config = dict(
    d_model=96,
    n_experts=192,
    d_shared_expert=0,
    activation='elu',
    normalize_top_k=True,
    balance_loss=0.000297,
    balance_bias=True,
    init_std_router=0.0109,
    vocab_size=1160,
    tie_embeddings=True,
    lr=0.00478,
    beta2=0.99,
    seq_len=768,
    dataset='wikipedia_en',
)
Below are experts of layer 3 (counted from 0) of a mixture-of-experts language model. Rows are named router (the router's row for the expert), up (a neuron's input weights, with its number) and show model dimensions 0-95. Each number is 128 + 24 x the weight over its row's rms, rounded and kept within 0 to 255. Numbers have three digits each.
After each expert's rows: "mostly gets" lists some tokens that are sent to it at least half of the time; "comes after" lists some tokens at least twice as common just before its tokens as in all text. This comes from a sample of Wikipedia text that the model never trained on. Tokens count by the router's weight.

# expert 88
router:113132125080133132122138124154113147146173115090144144089142137152135093157086118148106149115115093135125133180141116139107096144154147139118125125130115127152107086133159155105113165179097111098117115101109139085167116158110170131131125121180144117113091142075175115150132109140112119108
up0:134138097090121108120138129116140121114131160101141149134143131093109077160104070125143112156142149139141141115153083177142100131161097160144141118145137142088154105065110164106114150125127129114104140111106129114126113119097106118140126113172129129117118081099098144126127063148112136084
up1:132131110074137154110154095128133129124140125061140181141089119116128126141080104117150121149115139120134188163113101165144147100148108160111136114122111157116163132121103165103117112146103095112140106138128127133145158138071112107161128090158133136143123140081114162138126116124143138080
mostly gets: "per", "gr", "cl", "ern", "oc", "stit"
comes after: " pro", "ro", "c", " ex", " ed", "oc"

# expert 147
router:123091152111170156097141123121101111147159129100148149117146102153131091144121137144084117112106090112174159155159130153112117115144135131141105088087133163134116098136171116143131163141122102129128117125106150099162098172121178099170096147146111135089084111118159122150108114116142109122
up0:130140111084166120109137123134137133157185082169127140151156091089128148108084103096190115110140148072148120131133120115152143173107132157143102140096119122142143142132121147140168140181129161103122119140133145128119129148103137129143106133132093080126147145114111149110142112161110133171
up1:128165129099150100122140132159154115114082122127120119139112145125126109181116152104158149116180169159086100135155086127103157112166162130130131119101139113135124123138076157103182131125134109134144136128148129144136161151122095091157160101118152114104107125108113177144100084146116119155
mostly gets: " on", "#", "/", " -", " +", "&"
comes after: " —", "3", "2", "4", "1", "9"

# expert 29
router:117122143127144122134146082158102101164150133095168160127144102129136077160132132145088116104148099141150129117151111161089122168141166140126138105120111144141100118087178142111162143150117132122100133116117149107172117163098156130143080117172087102109104096123141115158116114155136126095
up2:176153120090127139149140093101140109116133133093141123125144094161168142077136100172169108130144117151124119137108120077170093160117094119153118110142095111174141119152131143163146132135134135133074149095126104146095102110126145128096095155128117176118119159107112161116149125126142114108
up3:111118140137193146091105115161121128151132135130181125107154095155110123153111093148106126098131099115145146141106130128106130149132145149135108092120133132148089133185149074128161129137131155148133105124125131126150126129100125098125097120151058169118118081132167120159114133174119094112
mostly gets: " ad", " Con", " Col", " Fran", " Rep", " Ad"
comes after: " A", " R", " D", " E", ".", " the"

# expert 143
router:106115142124127152083141120139112093175136130110193166117168126139147100152115107143092130104143101095138150167144103157097108137150129150116110134079115172144117119148147167137146161134125120112120100102126123101174123163125155094138081098122112128092125105119139135162099098162127125107
up0:153116139095111136105133083137127165097106112109095116100110142139195125137117137139146162163114139131153144108097137098153155094119129122140146155049121151116134116119104110097188112192118122099128155116145120124164124116121137106158130115131108117128120128086102155138149130155086120125
up1:132180146120140135100144093117058117131097096130171098106102140124121142114120133160154161117094119125148116150118105091097125118153122108142119133090161163132110148148141112129148145152112159176166132129154120111115099105127158177122092177137143134149125152098155120134131179110148099123
mostly gets: " &", "'s", " and"
comes after: "a", "s", "er", "i", "y", "ia"

# expert 44
router:133124145125155125100149102151121128173155073093149138131162110128171117124110095139106106118093127090140152152138103144107097171136157128130106100078085125159102133112132154112144128133115102101111170096130136078147104135120154093150132159149110109113115106118140078144099078124124113116
up0:160132139123141114135189147133171100102161081086090124091148110175092126103146110148100120147113129114153118126109123112093131127150148127096129138159128147113146109128156065113122144159116149160144147155134148135139099124136111085165094152121138092142164117121116116088129090160134115146
up1:124127149117127138106137148113130157126102125162133137090062144125080151156132142141079084126135111112134121142095103150115143141129127106096155135076116136132149131143170088136138128148151130103121132139109136124116133120131173163171063099124161133099116114148141175111083113127159088144
mostly gets: " play", " out", " up", " work", " app", " again"
comes after: " the", " to", " a", "ing", "ed", " and"

# expert 138
router:130067155106126153097136107161107096136143129094156140117125115167136085139150125155081103100115102135124127142158117139095103130128146161118124110094118146131109110126184140133177156127093093133102155135116120108144096117112121105161096117156095115105121094111165131188098124152120150134
up0:101098087122123126114145141176075128119139160152155126133118098146182072123136100155130068126147160137099128133140110167121128122151157109154085133096107129108156115138127149132136123133175090155138109142149128112122128170099152098135150101124145130103157142091153128113135135105086120158
up1:119127129141140131131128113116112143154143143106089114091171125173132092190105144112131097090108115117153145090129141117139147128156179150130145154118116177148130125096127135126167195123124120134129155133111118099127116120130115144176101166139104093113122110127184090143129159128123082129
mostly gets: "ubl", "ollow", " Rep", "ev", "irst", "ept"
comes after: " P", " F", "F", " D", " E", " R"

# expert 169
router:154120128133164119123137108156124082135135120117156153103140109183179102101128112153115119118098080094132169136149094137124124114131147155115083107124114137156086089157127146127148128142114111126109118132085145125163117166096109113128092103169119102090114135093146115146107133177103087123
up0:143134124127114122138142153161134144120202103122116129103134121169151127136130150130132135109109156173145085139140167147124133116131142148058078146112111151122128080143145186109161141146138132149086104141107153104151097142140125116136108106178138120171111128115158120094147129141150108161
up1:150105128104127129119168094095101141136139142143126131121122079139155129130073112147140147107138138084086133143123123142158178148131106115139149129140124140144134115124107137090175124180158148137145122092093103118087154168127124125149191120084105082098140144106155103138094121146107139136
mostly gets: " wh", "av", "let", "gh", "t"
comes after: "ar", "y", "u", "al", "ir", " H"

# expert 115
router:145132136117141166120126092145097096135150115120185171105143107133166143134086119143113093110143131121161143162146088175114124159145140142082119102106105148156116119083120174111186159144122123107114097118141141128159122169109147093135101105139118130102114102118128152154097104126133097115
up0:110133096128088112123169032170144107139139064128121145142112115126146130106121130114129153119156107107122147093137128124094147132157123138091145144107145182134126116147128185130118148160132091126117127165153143133148109121124163142128103140136124114106116102133121175137113081136107092121
up1:105120138122129107159171146129148127151116119102090101103127153151124170139143141116125145160118105130138136146153129108126125102118118114133129090129117165168136103156109098121118149123156137136181100174112168098155136119090089177164105131141164157097130160114171139114170138114174111169
mostly gets: "'s", " her", " his", " their", " =\n\n", " its"
comes after: "a", "en", "o", "i", "er", "s"

# expert 157
router:131099153088121124111139095131104101121141148094150132125171121138148108156095102132124132112128118108150155149152108132125100139145134180112100123107102129153105087157145183119151136155109082111106137138112132116153109137090120091146108118157088080105094129137161147121122097193107094115
up0:164094163103128132143128089136122087140129133129143144121148123174125128130148136131152123099123111104138103157141130158126122164101149160119112134103107123166137143129145180095139120123136119127067099138151175133144071211130143143170117096117159092158086130115156118129136117130131128132
up1:106113097092155161098104111109124155121168131115095095145175157133133149113091101126170148141132088116137140165127162120129110152160129107132141112140152117114112146125146118100134121137133164127102132084104106104140102140120136168104127182134102161084154136115176125125128108120071127175
mostly gets: "ar", "n", "rat", " kn", "av", "arl"
comes after: " v", " V", " D", " an", " K", " ch"

# expert 172
router:122109151120142154116147089154087115165143173095165142125127109152131094134100124141094118116098096114168152172163121116105136143153152136109083087098113155119117107138141158151112169162095093114154133139109118115172110149116143118153079150159110136133135117087152110152126101137137100115
up0:151107072141138137099104131124127118126144122121151136139114112114113128122137132156064090073158106132126131091113147162102111107136079175141116138123129094105082082162112111135126103135149093135114108127131140119161101146071125130156090063104111125134148135131122154121109121115090138124
up1:141102133068111160123128149155108131154152120132122122125119145142141118134077143133137102138084160146121164141137108133092132131112145113124100123097136156174133128140172150112127165193139166113131145117113119109099173133131132123136135123165128124142141123071136131187111152164131109061
mostly gets: " on", " in", "te", " from", " during", "In"
comes after: "ed", "s", "le", "ing", "ated", "es"

# expert 141
router:125101156099129153112161129161112100152143094110146139090146068155132093112085114147098092110126109111169138150154150156109121150140146131099101134104099154142123099106144169127140174154094095132093160132113133097163105128126113107145109131161123129112112082129148106120103090121149112100
up0:136099129069128126121123124094114152119148141132125149133096092136112113126144067126143120108105101099131105175099127165110147114131167168096129085108141120142081141117138107138126148122143052121168111166138144161125123146111080113143109105094128140148121117128151125159101167098111124127
up1:137149131114143128127089121099153094147162121143137163168150154127167158129082139131184139146170142122145121146137125159118136163139100146114088121113145174140118106182133137142142155146161138082188100084084112112146092140127143113095130086126116125110123126127108101119127137129152141112
mostly gets: " by", " from", " into", " through", " during", " including"
comes after: "ed", "s", " one", "|---", "ated", " end"

# expert 57
router:107092124117141164081120114171134090126138110123167184113155101150136101151114085138088093079112118116152133138140101156114106134132148164139102111112108134141111118136138132112171143158120123114143113111091145124146126160114138128158134136131087119109101089138184124179076119137125100129
up0:132120089130139109174158096139121117131151148168132135151172113115123071141140194132140118130112098142106156137121092121123146128166071133132154147103145149097124100137168131126122111112131136127077144123125093136136090168145152144152127100155127130077118103134138105141106140136105094077
up1:123133119141120139128110106137106172136134112128136190141132160138137128207156112129152108152137120101121140121104096155174172169087107104118136116131103122164104135089131108095128122112109136145137117117131101138126127146101151139113139066132120140067095156092119117185144139127142116136
mostly gets: "usic", "ember", "uro"
comes after: " M", " H", " m", "M", " I", " U"

# expert 83
router:136124138107138164077158085139116095121138138121156151106130085162122130139125134146119111133111096122151142155181124137086112139134144132086128085126079119132112096131142150129178140138137122111125114094121147120118127165104136120176066144164130121094121104104160101171095105152113136098
up0:120124136072153164099119088147136105109134131098109121065178168140132135129130122132146124146125112098122124104151114130131122124167143146106166127135130090120133133149127084088152152116094169129095133122077148089139121171111099138111107137114116130108106156129093168113117106158087111165
up1:099092184140153162119118156155163104108168125151155154119119135149129129126124129133144144114114120135122125181094140210091134152107135141132141085120059121148158115141142096142156154146133169155116123121169136121144130139113109118168133090139124119105096158121138103154124154118132133129
mostly gets: "ric", "===\n\n", "\n", "\n\n", ")\n\n", ")\n"
comes after: " R", "-", "R", " r", "|", "f"

# expert 8
router:148105139123153106143154091163094120164165071124125152095162110121167104148132123135112101107112110119122141147153117142085105145149152158118124107106125131125078119132159128102164156149105098084148142069123128107119109146083146122146127138153115093107120110091147100140111097164108109113
up0:142088124134149133145106103143187118145160145166108129159154156105149114125126153119098122123167178127167105140201128140140133114131081138131116108134133152114106122149114144131135136086117121139124136116119186166149106112101179157113108085166119137105120116111141150124137105149113146169
up1:152125151127130124125113132062166094108143098137135115132137176148116103137136142162076105125116156066130147131149143144115105110123119099106120104138111132119084116116153132117129120111124118108125131141122132143129115122173170124134134170149108115112127106039139127100171130145137141065
mostly gets: " re", " un", " ex", " cont", " dis", " app"
comes after: " to", " dis", " was", " and", "ly", " the"

# expert 127
router:134134107115127143108169109139100119157140074069143141110124136132142082146104081120123089134109110133154124164145081155112104136164134148132136108128094136143100129137168145120151134178102081116119142089103128100166107133082131110167119133178119117138105123120155112154105134131104123106
up0:182111117104144097124167126111117134122119121088113141095135137131149151088073125159138088148145147134124127199105111097123146120100137135186135086128131148123091140127119140091160117108129126064102138141131122139129103156104084113139122155155134095117122134133133108145086147132089133109
up1:152122153145158176101138138132118134147123145112105157094159102122133165104099138100116159126112109129142136094141116151083168113130104125163107161080128131159131114134161099113154133101122153139182109084145098132125090134081110138194128132155132150127098127098140106162147134148109110110
mostly gets: " follow", "resent", "clud", "ollow", "duc", "pen"
comes after: "p", " ex", " comp", " ad", " pro", " des"

# expert 39
router:112118129091121119109209112143115101153135107107144153123120122153124122163097110145126121102121117097157119184147115147107101137147146123114123100096108165125101119132172162096123164169130090084119138109134155093126078131120131112137096135146116126137103101108184128111123090158129119104
up1:163126114137104115123149107150109078121100103128116159129146141142149106135119069130137139103151145109118144147120148159121108143216121129094124116094115108115091127103104141135144093170138143137133112104115112143171118131079190117091160127144149137116144121073131133123132175117134115126
up2:149142161159140156135144097142121124163176106112102138159167101101124138143157110123115153091119095111146198124143139138112143156120125143089141136122109157124105139136122132113132123069129189092127126111101128140128109125067156114128138131137115127121066104154135105111138139111150114078
mostly gets: " including", "ased", "pt"
comes after: "v", " d", "iv", " comp", "d", "pl"

# expert 89
router:156094132093136124099135136141083121119163149086136135107135118159135127161107089147141113122139123138126118160178111150135105136134145113123113090112068156156093090119137164120163143137104112095111111112118165127162085120125125130128081117151086095101109090092155134130109089134124117091
up0:104169103181131130135156148116148073157165119141126123127170141097095134118107098139097105138109100108148101117147136155104137114116110169120116134136094121111127114109113110139111137137171131103141143112154138062159176143129149131101134104119097148141135193136166111130102105123174139111
up1:170100122119134153117162118114121143147106115099164139132100148166137147108142129127137129169132136137121139122172099170078108131125107148180145136042163153105127127090148158135100096134127114160120110131138140124129108200111146135132126093135166102161157113127142134148124130117104140127
mostly gets: "en", "  ", "|"
comes after: "r", "d", "v", "n", " |\n", "iv"

# expert 48
router:125099113087163129095139128153109104141152109080149128090133125173157088133100128146134109087124122097146128160157091136123118146142150149131096103129096133160108089124157149124134152149119092113134120098086122090149089130100156118141098133153092101131075105087136108141082126119133120140
up1:132102080076164114136122128134074119142150139085105128204158119156140153135100135097158089109162126133146093121111138142118126111133135163148132090128087147154144107116095169117120127097101130156110122110128156085154169140137156092125102129141119135130143092134125108141149120124093134116
up2:119157078074156109086150140105096132127116093108096111126121096142124080137120120111137131093091120115134142141151100134139129129139142123144147129134160171096142099139134137152150126148123156164156144119115109103143099124105172181118117146167107171132138132117143092068138105128081139101
mostly gets: "07", "08", "09", "04", "05", "99"
comes after: "20", "19", "8", "7", "6", "18"

# expert 144
router:127105107069175143120127126153120112141156127091171148104144118173150109129097126129108143108139101110126134160164095131122136121160169153100086127083114131155085092119153142126151117159106113116115094085092133096147111128123153136142098114157112098114078110103137124139120113141114080124
up0:169105154103115116122190118093140111136133107057122101149132121081118133146135114101144118129165101146116130128116153111120157123152127165101123123112145130137097141139155150076109096130132148155146118134148158076124101121134094071138151110113144171114139091104144123130126133103163085119
up1:116134172154156137138103144147070117138120135152076123123105104159112121145133125147113138115081114164137113171099154135093112170156150127138115158132140151150100140122113086140137137115170136134084143142060122154139126137134115125112093151145155116115123098166133087135081139108143107159
mostly gets: "8", "7", "6", "5", "9", "4"
comes after: "19", " ", ".", "18", "–", "6"

# expert 153
router:109105096105158175089161115130090108165154111104131157120151108134154130145129129153069119124118128127150147136136118127126093137138139150117103111112098161123070116146120155139136169169126097109122149114126151136143109172126152112173104122152109103080106109111153100162099121177116144155
up0:134127161157121146098111103141102125103108061113125179148125171105122105128150114132133129125094130125108139125149127153120103175148159090145090095134141123163136134134156137102108085127140144128087150129134118150135150132123114119133126094141146066165132037132134143126106127157114114117
up1:136098158130155118118133101128178111131136072117194143156158100112149109126093133122158091120135134113137139136148106134095104185187124125121088115139109116104123109168116145120127127097146141175140142145145126121136132172136143104101147146100115085120132110141117099093138069134127118143
mostly gets: " —", "eneral", " made", " +", "overnment", "%"
comes after: " |", "res", "%", " g", ";", " there"

# expert 94
router:138097116088150152097123128128096117142154122107155128067148080152143125132121113155091097132136112101133154160127104173135129158191133119107112096099118141161110116098159149101153139136093130099093160134124141121165124127133140080169108131131120114079111109121146103162113115123149106157
up0:187163166123142116144119107135174065105143150135132137139139103142138104134155127153132126120159165105124114147129116148086123163070110123093120127115118122136113120136118152083138134098172107101107108160096186135121137144139109122163131124139102130118182141109122187142102139122145126112
up1:117089087099144152146133113132115135153135139095152128148066090128128153148152085091082135140083093163118109174148125140130107089148116128098120168122126118120128111116122127110112137125130102156136135157114126135127111143138186119109123069144128116090133104092110137096127130114120065142
mostly gets: "_", "{", " fl", " |\n\n", " such", "="
comes after: " T", " G", " g", "_", " t", " "

# expert 7
router:157105140081173145127165127148113121147142103081154150106132103160173114132110113140107153105145110084138154181164095131119134138147162138120084103108122148162102129104132140111137146148116097104113092097101141118130097131111125124140087113163115102100072120085134111145096128120115129141
up0:168106106156151120133143121116139147186164158119145135098096117140142122125095112156116143156152111147140154192084152128141097135096142139084136139138097164139112142115125107123149160126124154088176103113072150129139084129109120138100150105114131087144133138156136091150162115119140143130
up1:170099116143150153155125110115124123137156107177140117128144125111088143141150145080140146133129084102146084133116145158161108151148136134137136121134123140105118087155162177058119101146108123124146132105127167091127108132131136109129080165083154100129141104088135131107158138116155101109
mostly gets: "30", "29", "27", "36", "35", "33"
comes after: " ", ".", ",", "6", "8", ":"

# expert 31
router:134117127100131139116178111165105094155152128091155161135161116140135110139089125177108135121128104088123169161156117140112085169121139117097113115090107167133109118110136146124131168169119127106096134103121143097171089151082123121120099107144090121102119109110162122119119127119144135079
up1:137064153154122155164141138129141131168089091172105140097159094095142126131133103090118146110115097144112147133180106139121150150129119137129116144130139119148126192148124139113120121091162117077151160133096137125155084141088091106134121148104132107113126134153150140123113081149143125115
up2:145154160107131124111138128104142136090117124107117098159189076181132124131148138143142159109119117144135144142131143115066113128148154131162115107151065104096154102096132142181142114111183125173131113147059124112125091120146125121121132140139139149142118128123132105128133137127156118145
mostly gets: " for", " of", " and", "e"
comes after: "ion", "ation", "es", "ment", "ity", "ut"

# expert 183
router:125119142090146158102134135135087123153163102110161131074140107152139118149098118163127107153156094112166143162145119165111117161160126141100103094100112119153107105090163151135170149154081099112126124111116159126137108138093137092156103108128116120077122116117137119157092113163114120114
up0:168148122072147094110114103141204124103138171105134112132100164147148135097196124165124166129112153151113145117128108135149126116146113114132111158148094108096118122168144142117117126080165140148098101129133060151119130134123153151153124122134097138130134127120131136150137110119155113133
up1:109140119115168114182122173118157127113136133120136178155158072151124118154115107078126146119118148120108127104119122057111132108154123165184075147126086114144140116141134163111154106130121103153125105149137147116133103153137098121116147157130139137135109169107131089107108151120099132134
mostly gets: " a", "  ", "\n", ")\n", "-"
comes after: "\n", ")\n", ".\n", " is", " as", " was"

# expert 45
router:131097117105138179087149095147130085153145111106148129095148100122152140120109094167123101097098117104169133124172124126111132176153133138121099103096094157159086120139133151142175117132100099126112164122127126124154082141105116140142109160143115110098142068120144128144116114159121117148
up1:147160125103134158128163131120112216118142092096129133127142165124134120151143130145132130148120113157112130103124154147098095172174126115175160114134095126147124124129132149134144141146141151152088088121122112109097132130097128115162120152156144167117098204107161122115106137121148129107
up2:131082087107113156094128122114142155151142123155144136114126161150145097157130135106115123134140125102141099143135112164164142143159139195085159096138087171093137163138125102181128142147143110137130113101134135091118130115128162150086104116111102110146109096119171098113114150094140137152
mostly gets: " made", " found", " lead", " became", "ld", "ave"
comes after: " l", " g", "b", "l", "ak", " L"

# expert 33
router:170095114103161165124158088121101118147147101109135150122123104146176115138096094156116083134102132081167155158153086133130135110165123168139074115105130140139130151145142168101139128145103097115125148146107133111149106143103129117166139127147112089130100120095152142181120129140131113146
up0:136167120121141135110144132133147116169132121093101170146161107155151122152143082187112125140140115099164201153100106127117125151110171148111094144083115134164106115123123116071150129153119119094123107180101140107127115161105118126134154087128159117155130146136127102116127123133126119108
up1:113148170113125165126133064137100130097143119153185134135146138116137113188101086099137080122132115106151097120115116112123132155159110205109134091109129118158120153133128130131079130138153147105118117126108166099137126131119159157159127121101110109144148156149106118164142106106114116133
mostly gets: "ak", "ark", "ann", "ake", "az", " mov"
comes after: " pl", " Pl", " sh", " m", " Sh", " ch"

# expert 175
router:150111160118178151133121136167113120169154140112135125112138119166169105147127108170143120142142131087139141146148139152119115147171131112101108098109094161151095097112170151131148135156075127123137137113067152132151098144118151081140125128138099128087133123092147106121087115173124114125
up0:161137137134137152143162145151106122167092148087127136112118148156137117121112111154158138146116128108098124158130104127105129115127144137097134092113108171182089096083110151159154133117124114134116103119130173126168064150124156176109114082130129122152103093104144085117142144098148113140
up1:122147114159101092142146147110080116153168115113101093131124140144100125138120153151119118125052089143158136153133136100118101153173124109093135151134096122135098147139132145139149151144165068121142131121144146111113159114111142126118105131169116130152060101105133127104106117075141132118
mostly gets: " under", "-", " sub"
comes after: "\n", ")\n", " O", "O", "ee", "t"

# expert 91
router:117113143115154134093147098147118098105158106119180148096141097141136123130096118155099090128137099115141156160141113173135140141159157143128094083114088125135110093113154151147183156129107108126111119099125132123135096166116153084155108115162117100097104102102151115155097107146130097102
up0:148131132123135120154113097155135111123146129109167131128117117111146121119156121117143118113166158143096145116110123145134132121110059176109125125141127153149088141165128156125135136148139094066099092142121128136153117124095121158181067078139137103127174138107112146109137108081148146090
up1:151143068121154114122150113147148105137102182118163117143153126170127110142130140115138158125127102125102130073145124099122116118092124155093102104094094139190146116150124102118167122128120108123125133146115098146131105159128104117104146151107120099136100190131117097175110141100110093111
mostly gets: ")\n", " |\n", ".\n", "==\n\n", ".\n\n", " |\n\n"
comes after: " ", "0", "%", "a", "s", "1"

# expert 167
router:119120119119142138120143126149112134146148107101152127087127127150137112140129114148092148112096120133154132164110097129105072148135143143118106105104131165136100145141191132107151149159122094101109151107104120087147091147100115108124106144144089079082097088119163077150084100140123119117
up0:112155147116118127138184103154098115101145125137123136129114122172111093147093129138085122164131100161122130181145108139111074117135098110138132135128130073117138103096143125158140161172141121152047124146096148157156143116113112148138098100169140099122131123143132129099109126141144109130
up1:099134112097100110132110116116108123120133107135183143137138104135160087145149101141130139143117133151145179153145096148114081152093096118134074105105115129143157090135171111145130152184081141147068144118130163132137133133092106155145140148136143168131147139159151135111131157110151130141
mostly gets: "ootball", "cess", "ollow", "eat", "amily", "fer"
comes after: " f", " F", "f", " re", " pro", "re"

# expert 140
router:137116122132149121100165119152118113138165103132151148124144112147163127150123124162106131111118099099176143174143115147109114135139132133123116128099121123150118107070157138095153174133096116134086116111078138110151117175149150141154094103159132102086090119084162142120091094130143086133
up0:116120120124115134129170135122102124156131147131150155126092135119110107160120116104141130157102114166053173132168133192072122104196129149126152131124119132123118155088133128093154162124108139117120170107156128103111144151126142126126145116106139134152131082120147113119112085121160127098
up1:130135124132121142107091136166117123132134106123165169154086119111198143179112139132118135136070087154128150147140120120130111147127153144123117136116101168126159097119093144141123140137131134139116087123126112107126077169120124114122161096165096122097063116121170163135115121106108115146
mostly gets: "h", "E", "O", " at", "A", "q"
comes after: " W", " (", ".\n\n", "-", " \"", "/"

# expert 181
router:103091137120153136103150112146089084154124091093148164106141105150132118144100113161100132116121097098150163142143119154096110160137141143100111118086121152162095116113143140127127169150122104102135123082123148085174102180120143101124103106128098117095130109087135114126115124167117144097
up0:160135146121132124152075132158118104118136108139105086101107086125147174119191115091177127119150133162160180142110103122128131151138096122154138130134146132078098127137099107127155100107148122125157127160140113131092121122136104143138150146141158120118127098135132164120082123082136115175
up1:127078128128116135132109094148099151140145166155158122144128161110160128145138146166109148075158173144119083135167146106119086110089100130139142123124123171135159113122124126090104099103098178116143103188135132174135141128123129126159115103138088127105137161141115154125145123130138137164
mostly gets: " and", " but", " who", " bec", " then", " which"
comes after: ",", "s", "es", ")", "er", "),"

# expert 55
router:147089135128130142099140096154108103156188101113146139123162077132149079144121088136108123127124085135137137138150124144094125159165172151091097084127108125150117112113144160118131155170123106103127161092092122120169106146119134107151112136152096101106126127125123114162116093150162124137
up2:123140088133114129142087082158127107106149108089155156134146169181138164128111084114096108153172127121138175126119090110112125144129154095128139132123145117107125116158120144134148093116118116149066120110185119128098144148113099144122120139145161134108120121121119148154130148160113149067
up3:161089095120159139098126127071142090193140111114116101133106152137111174146114140149158114136110116125108177124180130133098132107141153120154131170083138118147058153135149105121143130128106153128129102152134155103119139150147139105110108140146121090117162133130124116083130129132107119100
mostly gets: " in", " ex", " con", " under", " rele", " follow"
comes after: " o", " n", ",", " the", "ed", " and"

# expert 123
router:142109107089163147100133122153131117147148119114154127100127099183170122141125113159085141099134102090132146172158109142122117161161153155099093109114118149168095086102159134117162134155107095106121094113100135106129117130123123120155082118158125099102095110090135130147134096147128101109
up0:167122124147113108134093131118151107117126187094181129104127120181105150146101133115142138154165096092106137176172116125100124168122116136126132142136093110123126118094093119126124105126139143160141145159133181166139132145112151124156136138154152103119103125088140087133149105172141092134
up1:146154082144135067124122082172143138126125160131116115116138157114100136153137120160137131129164131196140112162180129143137137109109082163096117121106132119144108158161132147160099121121148148141102154129123154147122145142130132136119135057117138132123118109183137140124109088103160124132
mostly gets: "0", "1", "2", "3", "4", "5"
comes after: " ", "–", ".", " (", "10", " +"

# expert 41
router:133127126094140144121149119148141118154184122076132116125159132157123111162110113139117117099157111117158120133153117130065102140131137169122121082123080133122090128120145120128145125140089093084133126118086146122144084131083156083146084104139097109122113114094145097112135094143133093138
up0:150140134139134140137154124186117124137135152105126119098146088116138099138145103132134135106145105141160145138119124160075091123161119168113142159088131100163165131150159109099159129104118165145145110116104129132117085139088132174130121131130137171152136071155137060126120097133148121111
up1:116118097118124137128152119115122118159126146137149181091090147122138137160118108161183158160125135113157135136185119097129148168169093126136159123123084177127131120120129106152117100188125120086143134147124131132157101143158100118133124108124140136106152103123161140141063147102110150131
mostly gets: " again", "20", "iet", "iel"
comes after: " d", " ", " D", "ep", "|", "–"

# expert 190
router:137086138115155141114117104141142081137163137128115147113155094154147108157129087161125107114113123076150125147155108177113135156136107155127099105089099148146121137122163161109149126115091124120102141113123142101170132156110113096177102106122105070093115116113120111153099106117156090139
up0:125190108118132159131131141116122112144122108101141177110108074090126108148113145140127132081159162079120183101117122162100119139149071134115124139132117117108113179115138167124150141131149113148116113137146140118084123146125136074115135153125118117153137096115150132144101089097092117117
up1:147117132115107135123107140131065142113129121130167111106120139101139121183096114135112159148129142095095129118150127109097137131135123167161167146106125136095103108133104135096145090172092121157106136111079161068126092153116100102120136162098161140120091127121092128156097141155117129141
mostly gets: "ween", "ai", "aw", "eb"
comes after: " K", " k", " Sh", " B", " S", "K"

# expert 71
router:143088151117129139119142117174091084128163103100165111117157123135176126121115125152129107085150111127137151168141102117104091158148132151104119130112114168150126111136160139111162117141120127121093107107093118137180114193108157127126130098137119087080117103107157125155102106150126129156
up0:152145085114146116087160142118155091112117120096157098122180137122121088128110142127134080119167127092154117117116153159091089162119163142124113111098136142165112146130134125104114157130136101113085139131128117131145156145149149091170122186118129156145160098135099098108124143154171128133
up1:139093147153144168133104125089134100152156134172132116152101155143189109133107091121110136149102122110130109169164168129125154175108141130075116090133110139144115094113136171113149139125110131113161138103102094117130112154156156143150144145141114125138109161111143121141121171136071153122
mostly gets: " German", " States", "ilm", " John", "erman", "ish"
comes after: " F", " W", " Y", " Brit", "ren", "l"